From a checkpoint of a small mixture-of-experts model trained on Wikipedia.
Size: 13 layers, width 128, vocabulary 2074, 11.2M parameters.
Below are experts of layer 7 (counted from 0) of a mixture-of-experts language model. Rows are named router (the router's row for the expert) and show model dimensions 0-127. Each number is 50 + 12 x the weight over its row's rms, rounded and kept within 0 to 99.
After each expert's rows: a language model's description of what the expert responds to. This comes from a sample of Wikipedia text that the model never trained on.

# expert 25
router:54 19 45 36 44 38 63 42 69 47 44 54 41 47 41 54 45 43 52 39 55 70 54 42 54 54 60 65 69 56 53 27 45 41 23 54 47 74 58 50 63 48 23 33 22 55 44 54 52 53 48 70 63 32 46 49 44 69 50 47 50 55 46 56 68 61 58 57 53 44 55 29 50 43 61 60 28 29 41 42 60 62 55 52 57 39 47 37 46 66 55 38 48 26 56 64 62 50 53 16 53 71 39 62 63 35 51 39 59 35 62 68 49 46 35 57 59 68 46 71 51 31 47 49 46 47 61 47
What it handles: Middle syllables of names and long words, such as Decl-ar-ation, Osc-ar, Alf-red-o, ty-ph-oon, and roots like found, direct, lead, polit.

# expert 9
router:41 49 45 35 61 50 48 49 64 50 45 41 38 62 52 50 37 69 53 44 49 44 56 59 52 53 45 54 73 45 61 43 61 34 54 41 25 44 48 61 57 53 41 64 26 61 47 72 49 52 42 40 48 49 61 35 56 35 59 48 17 81 49 43 22 41 60 25 18 56 58 38 50 28 55 51 32 39 66 64 53 34 66 45 39 34 52 50 27 55 55 58 57 59 55 66 59 42 42 57 43 38 43 49 50 54 37 68 58 67 62 56 58 59 56 33 68 45 67 41 53 45 42 32 61 74 52 53
What it handles: Commas, full stops and the digits of years and figures, plus clause-opening conjunctions such as which, that, after, when, but.

# expert 27
router:42 51 50 37 71 39 39 70 53 51 50 53 46 52 55 42 56 67 33 63 42 41 28 64 54 50 39 38 63 51 38 42 40 49 64 42 46 49 47 76 78 52 44 45 57 31 45 30 58 35 53 48 56 46 63 32 42 60 52 32 47 59 57 50 43 53 54 61 11 39 54 76 46 47 73 34 54 53 68 46 40 23 65 58 50 49 56 54 35 72 61 38 42 40 51 56 65 55 58 55 48 42 55 63 48 46 50 41 81 68 49 63 38 46 43 68 59 64 54 59 38 35 42 23 45 39 55 59
What it handles: Final pieces completing words and place or personal names, such as ast in Belfast, ton, son, ley, ial, ese, plus States, League.

# expert 21
router:50 70 43 51 37 65 58 39 62 38 54 21 52 60 62 48 63 57 40 40 55 52 54 50 57 46 53 64 51 45 52 54 26 64 54 38 46 68 49 67 57 43 47 47 20 46 44 59 44 31 34 42 43 53 51 58 48 19 39 52 25 34 43 70 50 51 48 48 54 52 45 26 75 41 53 48 62 46 47 35 42 46 47 45 34 63 58 43 46 55 83 61 77 59 51 67 53 59 51 52 49 19 47 56 30 55 53 39 48 35 59 41 50 55 83 46 62 29 42 43 68 56 48 44 63 50 39 59
What it handles: Bare spaces and digits in tables, dates and scores, opening quotes and brackets, en dashes, and prefixes like re, un, se, im.

# expert 18
router:53 40 22 44 42 45 41 64 49 56 33 35 52 52 64 40 40 61 56 46 27 34 47 65 61 59 40 52 51 45 52 43 47 23 75 30 26 49 77 57 46 40 39 50 50 40 46 60 47 43 28 54 41 36 51 39 41 43 70 58 51 55 62 53 45 42 48 37 49 48 42 38 60 31 66 58 47 52 63 52 61 41 64 54 49 24 55 76 35 60 68 35 68 38 65 66 66 53 52 59 43 34 61 59 56 31 43 74 62 37 47 65 55 57 51 66 34 64 50 45 67 25 55 48 63 48 59 58
What it handles: Digits inside years, times, scores and table numbers, such as 19-6-1 and UTC+01:0-0, plus number words like three, second, several.

# expert 34
router:46 58 15 54 69 48 38 57 46 48 50 40 60 61 45 34 54 55 67 47 49 47 36 49 60 56 37 63 51 62 24 34 36 49 62 53 40 42 55 59 71 37 15 52 59 29 35 61 51 29 54 36 58 38 55 61 30 39 43 57 46 72 40 56 59 46 41 38 50 50 42 27 52 52 66 67 47 42 49 39 44 39 52 65 44 51 70 51 53 43 67 52 73 45 46 30 48 61 62 40 46 47 43 55 36 50 69 58 64 60 55 51 47 68 56 52 54 61 41 81 42 47 49 58 66 33 72 67
What it handles: Pipe symbols separating wiki-table cells, plus semicolons, dashes, bullets, and the article the introducing a noun phrase in prose.

# expert 33
router:45 63 24 27 34 55 57 77 65 54 57 59 52 66 44 59 44 50 46 57 43 41 30 39 56 50 51 53 64 63 44 35 34 41 53 61 55 74 31 44 60 43 47 56 53 52 52 40 78 43 43 58 52 42 56 33 49 56 66 47 30 66 40 32 50 52 56 56 45 32 60 59 54 52 44 85 43 46 51 57 39 04 73 32 37 45 56 61 39 53 51 38 48 31 54 50 58 50 60 45 48 69 38 59 49 62 44 50 61 29 64 43 31 44 41 53 62 37 51 47 43 47 57 53 56 48 68 38
What it handles: Later or final syllables of place names and nouns, as in Anch-or-age, Ac-adem-y, Kent-uck-y, plus nouns like group, club, University, member.

# expert 13
router:36 44 54 37 28 59 51 34 71 35 50 51 60 68 50 66 66 63 56 62 57 33 32 37 59 30 66 72 38 45 29 56 53 53 39 37 50 54 60 56 57 24 47 66 56 46 51 57 53 35 56 50 53 38 51 50 23 47 42 55 32 67 48 55 37 80 44 56 37 67 59 41 65 41 59 25 53 28 56 41 52 62 56 48 40 69 63 49 31 52 61 49 47 65 38 53 69 61 31 48 45 31 53 46 52 36 68 67 37 51 54 46 41 40 56 45 73 34 42 42 47 50 37 54 61 46 42 63
What it handles: Opening quote marks, brackets, == headings, single capital letters starting names, and the first byte of accented letters, as in Raphaël or façade.

# expert 23
router:67 37 39 44 48 38 54 43 76 45 87 37 46 53 51 60 40 67 55 64 58 50 51 50 44 34 75 48 50 64 26 32 39 44 46 53 59 38 54 53 42 40 57 38 55 53 54 63 35 30 38 40 45 43 45 36 40 37 38 54 57 41 64 58 48 53 65 72 53 57 53 40 65 58 54 47 46 31 58 39 37 58 53 30 61 63 60 40 47 59 45 55 61 48 19 46 69 60 64 42 40 47 49 66 50 35 65 61 64 39 71 66 32 34 37 53 44 46 56 54 51 55 22 29 70 49 62 61
What it handles: Lone first letter of a word after a space, usually a capital starting a name or term, such as N in NFL, Native, J in Jayne.

# expert 32
router:39 48 50 35 44 46 35 33 50 39 31 45 57 53 54 58 47 63 54 77 43 49 52 65 60 53 52 59 40 64 46 49 56 42 62 34 33 49 69 60 58 40 34 40 45 24 38 41 68 36 58 61 50 38 76 59 36 40 64 57 28 42 62 57 45 68 34 37 48 55 55 36 36 45 61 29 59 39 68 43 71 51 52 57 38 75 63 43 62 58 59 41 57 51 55 64 61 86 58 53 31 35 57 48 52 41 68 55 52 64 62 37 38 38 42 28 57 42 50 53 44 51 43 42 53 70 47 71
What it handles: Capital letters inside acronyms and abbreviations (UNICEF, CDU, CCP), opening parentheses before them, and == section heading markers.

# expert 5
router:57 57 33 23 37 59 48 41 55 38 56 55 51 51 50 55 37 49 61 50 42 43 49 39 38 71 27 49 71 59 47 41 48 44 33 83 47 62 36 50 49 56 55 39 32 59 52 59 42 46 46 49 45 48 63 35 35 46 58 56 32 55 27 48 62 75 62 49 26 53 47 47 46 54 40 45 35 41 79 32 52 40 58 38 50 46 44 58 59 61 61 59 73 24 70 60 47 58 55 52 44 58 29 54 68 67 61 64 56 35 40 57 38 54 66 60 37 33 39 50 83 51 63 58 52 65 52 48
What it handles: Second fragments right after a word's opening letters, as in h-or-se, hom-om-orphism, sy-m-metric, plus words like he, or, and, com, pro.

# expert 7
router:35 47 34 45 50 43 52 55 39 53 45 34 50 52 54 53 43 55 57 51 52 44 57 62 70 65 53 52 50 57 50 46 43 52 75 37 58 47 33 50 67 47 23 48 44 33 38 73 58 50 55 28 60 38 62 51 36 64 48 49 31 60 57 54 29 46 60 36 57 62 55 33 41 27 48 49 37 46 46 54 38 19 43 55 44 35 58 46 32 54 63 77 53 69 62 51 40 78 71 34 42 36 43 35 43 18 39 54 70 52 65 37 41 46 49 38 57 48 61 62 68 58 47 61 73 57 55 42
What it handles: Prepositions and commas after a noun or verb, mostly of, in, to, for, with, by, as in Dawn of the Dead, abide by.

# expert 2
router:61 40 53 55 42 54 33 73 37 49 48 58 50 47 67 38 35 48 58 69 57 42 49 57 47 58 35 65 70 60 59 44 54 27 75 57 37 68 41 55 54 39 15 42 49 45 50 52 66 49 54 55 70 38 51 38 63 54 56 59 40 42 63 32 52 43 65 51 35 35 32 57 45 19 66 61 50 45 60 46 56 22 61 69 35 47 39 60 65 53 59 28 56 54 47 61 46 60 61 49 55 34 44 39 61 59 50 59 45 51 43 36 22 56 43 81 50 54 51 55 49 44 52 40 43 74 60 49
What it handles: Suffix pieces ending words like -ation, -ity, -ion, -ing, often infobox field names before colons, such as Region, Organisation, Synonyms.

# expert 35
router:63 54 51 45 44 59 62 67 52 46 54 34 66 55 37 32 52 68 54 55 34 68 50 54 38 73 87 55 56 51 40 56 33 38 50 73 54 36 32 52 44 49 58 39 62 41 48 67 42 37 25 17 24 45 47 31 30 42 33 51 54 39 43 64 60 65 75 36 53 48 45 43 49 41 63 46 39 42 70 37 60 52 42 42 36 70 54 47 56 63 60 54 65 38 46 47 50 41 56 40 43 61 45 69 55 51 63 44 58 48 53 34 51 37 71 56 46 45 35 67 54 57 37 39 58 48 57 38
What it handles: Short word-initial pieces starting with consonants, especially l, s, m, w, cl, br, res, such as the w in dwell and dwindled or dens.

# expert 6
router:64 49 42 46 12 37 51 43 49 48 44 56 44 48 49 43 29 61 39 54 55 46 35 44 37 79 62 57 61 46 57 35 33 41 64 49 59 41 52 65 65 41 54 58 50 42 35 38 30 47 60 33 57 33 46 28 61 43 55 57 48 57 55 64 58 54 90 52 53 38 47 56 55 44 63 38 18 46 62 42 48 62 33 44 59 34 28 54 65 71 45 57 67 61 53 61 71 55 60 35 44 59 42 56 49 34 44 64 66 56 64 48 40 48 59 57 43 46 54 50 31 53 64 52 64 44 60 29
What it handles: Single consonant or short pieces inside names and words, often before endings like -er, -ed, such as besie-g-ed, Reg-g-ie, Wie-b-ke.

# expert 12
router:45 30 60 27 34 49 33 60 53 35 50 41 44 54 54 49 47 47 39 55 57 18 42 34 51 33 41 42 68 39 58 38 42 50 50 60 65 60 35 53 65 36 48 46 50 70 44 50 69 52 39 51 42 59 59 37 59 52 55 62 26 53 47 38 23 64 66 52 58 38 37 52 48 43 69 44 46 40 72 44 41 50 67 59 51 36 44 61 59 66 56 38 54 54 47 71 45 42 71 47 46 65 55 45 73 52 94 51 45 54 58 49 47 55 77 55 48 74 45 50 48 28 38 43 46 47 63 50
What it handles: Nouns after the or a, such as character, film, part, team, play, plus mid-word pieces like man-ag-ement.

# expert 15
router:49 48 36 42 77 57 63 38 49 49 69 52 44 39 55 43 32 76 64 49 58 35 59 32 68 29 60 75 44 67 56 59 38 49 39 59 54 46 52 52 45 38 45 32 61 54 31 59 67 29 50 46 52 39 55 55 51 35 45 48 56 63 62 42 53 60 37 55 32 58 55 22 61 46 44 60 30 41 49 44 81 46 37 54 35 63 50 65 46 44 55 76 62 48 40 33 37 41 61 35 65 34 44 48 52 59 54 70 59 51 48 33 40 51 62 60 48 37 44 56 76 40 48 53 50 73 57 39
What it handles: Colons, dashes, lone letters and word pieces in infobox lists and tables, such as the E of Elevation, acc, C in Canada.

# expert 24
router:55 66 55 64 33 67 63 45 57 41 54 56 54 62 47 40 54 57 68 49 66 41 59 60 69 51 41 68 39 38 57 49 38 48 49 33 39 69 54 88 50 41 30 44 46 33 46 45 47 41 35 34 39 41 49 60 56 33 52 66 34 41 54 53 64 41 59 53 31 55 54 34 61 38 69 55 36 40 53 37 49 47 54 45 51 63 56 41 49 62 81 68 61 62 49 66 66 45 53 38 41 35 48 38 31 39 39 48 72 63 60 44 46 36 69 43 48 42 26 40 68 58 32 39 50 77 47 61
What it handles: Blank spaces, digits, opening parentheses, dashes and math symbols in tables, dates and statistics, e.g. (1930), 2013, °.

# expert 37
router:70 45 49 43 62 50 74 32 57 49 71 42 45 56 56 50 40 69 44 50 81 57 55 49 53 39 53 49 50 35 47 45 35 50 42 62 58 61 21 70 54 41 48 43 49 71 56 65 43 39 60 59 51 25 55 38 54 31 34 57 54 43 65 38 35 55 64 65 52 46 40 44 58 52 53 56 28 43 48 46 45 61 58 49 46 62 70 42 36 56 50 68 56 59 16 45 62 44 75 32 50 39 46 62 55 49 69 63 61 39 46 68 28 44 41 49 44 45 47 47 37 45 30 30 70 64 42 65
What it handles: One or two opening letters of a word after a space, often d, t, p, v, st or capitals, as in te-enagers, d-rive, V-irginia.

# expert 38
router:59 23 42 56 49 43 51 39 41 47 54 41 62 44 55 40 19 71 42 53 56 39 56 64 56 41 52 52 42 51 51 44 50 39 50 27 43 40 67 70 42 49 47 37 58 50 54 44 42 53 46 47 45 58 80 41 48 26 35 52 61 46 60 56 59 64 68 40 40 62 35 49 51 51 65 59 35 36 76 56 55 38 49 44 57 62 62 60 63 71 61 68 66 42 55 53 59 45 37 51 20 45 39 60 71 35 63 66 37 68 43 53 27 27 58 41 32 39 32 45 56 57 30 33 46 49 48 55
What it handles: Leading digits of numbers and single capital letters starting words after a space, dash or heading mark, like 2001–p-resent, ==E-arly.

# expert 1
router:41 50 38 73 61 54 47 66 62 49 55 53 53 57 65 44 45 38 53 47 45 40 35 48 47 74 45 48 64 56 35 50 40 45 51 52 46 63 40 47 60 48 33 45 33 36 55 71 59 54 55 60 72 63 62 53 42 46 32 58 54 53 67 65 48 50 35 51 57 30 53 53 32 46 56 66 25 35 55 52 61 16 50 58 26 77 65 53 45 49 62 49 49 26 54 59 56 44 46 25 26 51 23 61 54 41 35 75 61 41 62 48 49 66 38 49 71 53 35 39 67 49 49 53 67 67 48 44
What it handles: Word-final suffixes like -ical, -able, -ional, -ular, -ated, plus linking words such as of, and, such, including, known.

# expert 11
router:72 46 25 37 68 40 44 53 55 47 41 36 70 66 67 74 55 54 47 51 50 35 36 48 45 64 50 60 59 46 35 32 44 51 53 70 59 31 47 44 43 54 49 45 53 60 50 62 43 33 49 49 56 50 57 32 49 42 59 56 36 57 48 53 31 54 57 54 43 63 29 40 58 42 41 44 31 27 48 36 46 40 39 32 36 45 71 70 57 47 46 69 82 44 48 79 38 71 61 43 47 35 43 73 47 38 38 58 30 60 49 51 63 66 60 69 66 47 57 52 69 35 44 44 55 59 54 58
What it handles: Articles, conjunctions, auxiliaries and pronouns in running prose, such as the, and, was, he, and sentence-initial It or who.

# expert 0
router:59 52 55 50 46 53 37 51 55 25 55 37 58 46 51 65 32 41 36 45 31 17 29 54 51 59 64 51 70 65 46 53 49 63 57 55 44 50 57 47 57 58 63 50 40 39 50 66 63 38 41 35 33 54 71 58 58 69 44 62 46 47 42 56 22 46 62 41 20 48 46 53 59 54 75 39 68 39 55 56 61 48 62 71 55 35 61 45 61 61 54 53 44 47 39 48 67 57 52 58 48 45 29 64 54 53 67 51 77 30 54 29 36 35 67 29 52 52 28 49 47 26 42 51 51 41 55 48
What it handles: Word-initial or middle pieces of proper names and common nouns in sports and place text, e.g. Gren(ville), H-amp-shire, team, New.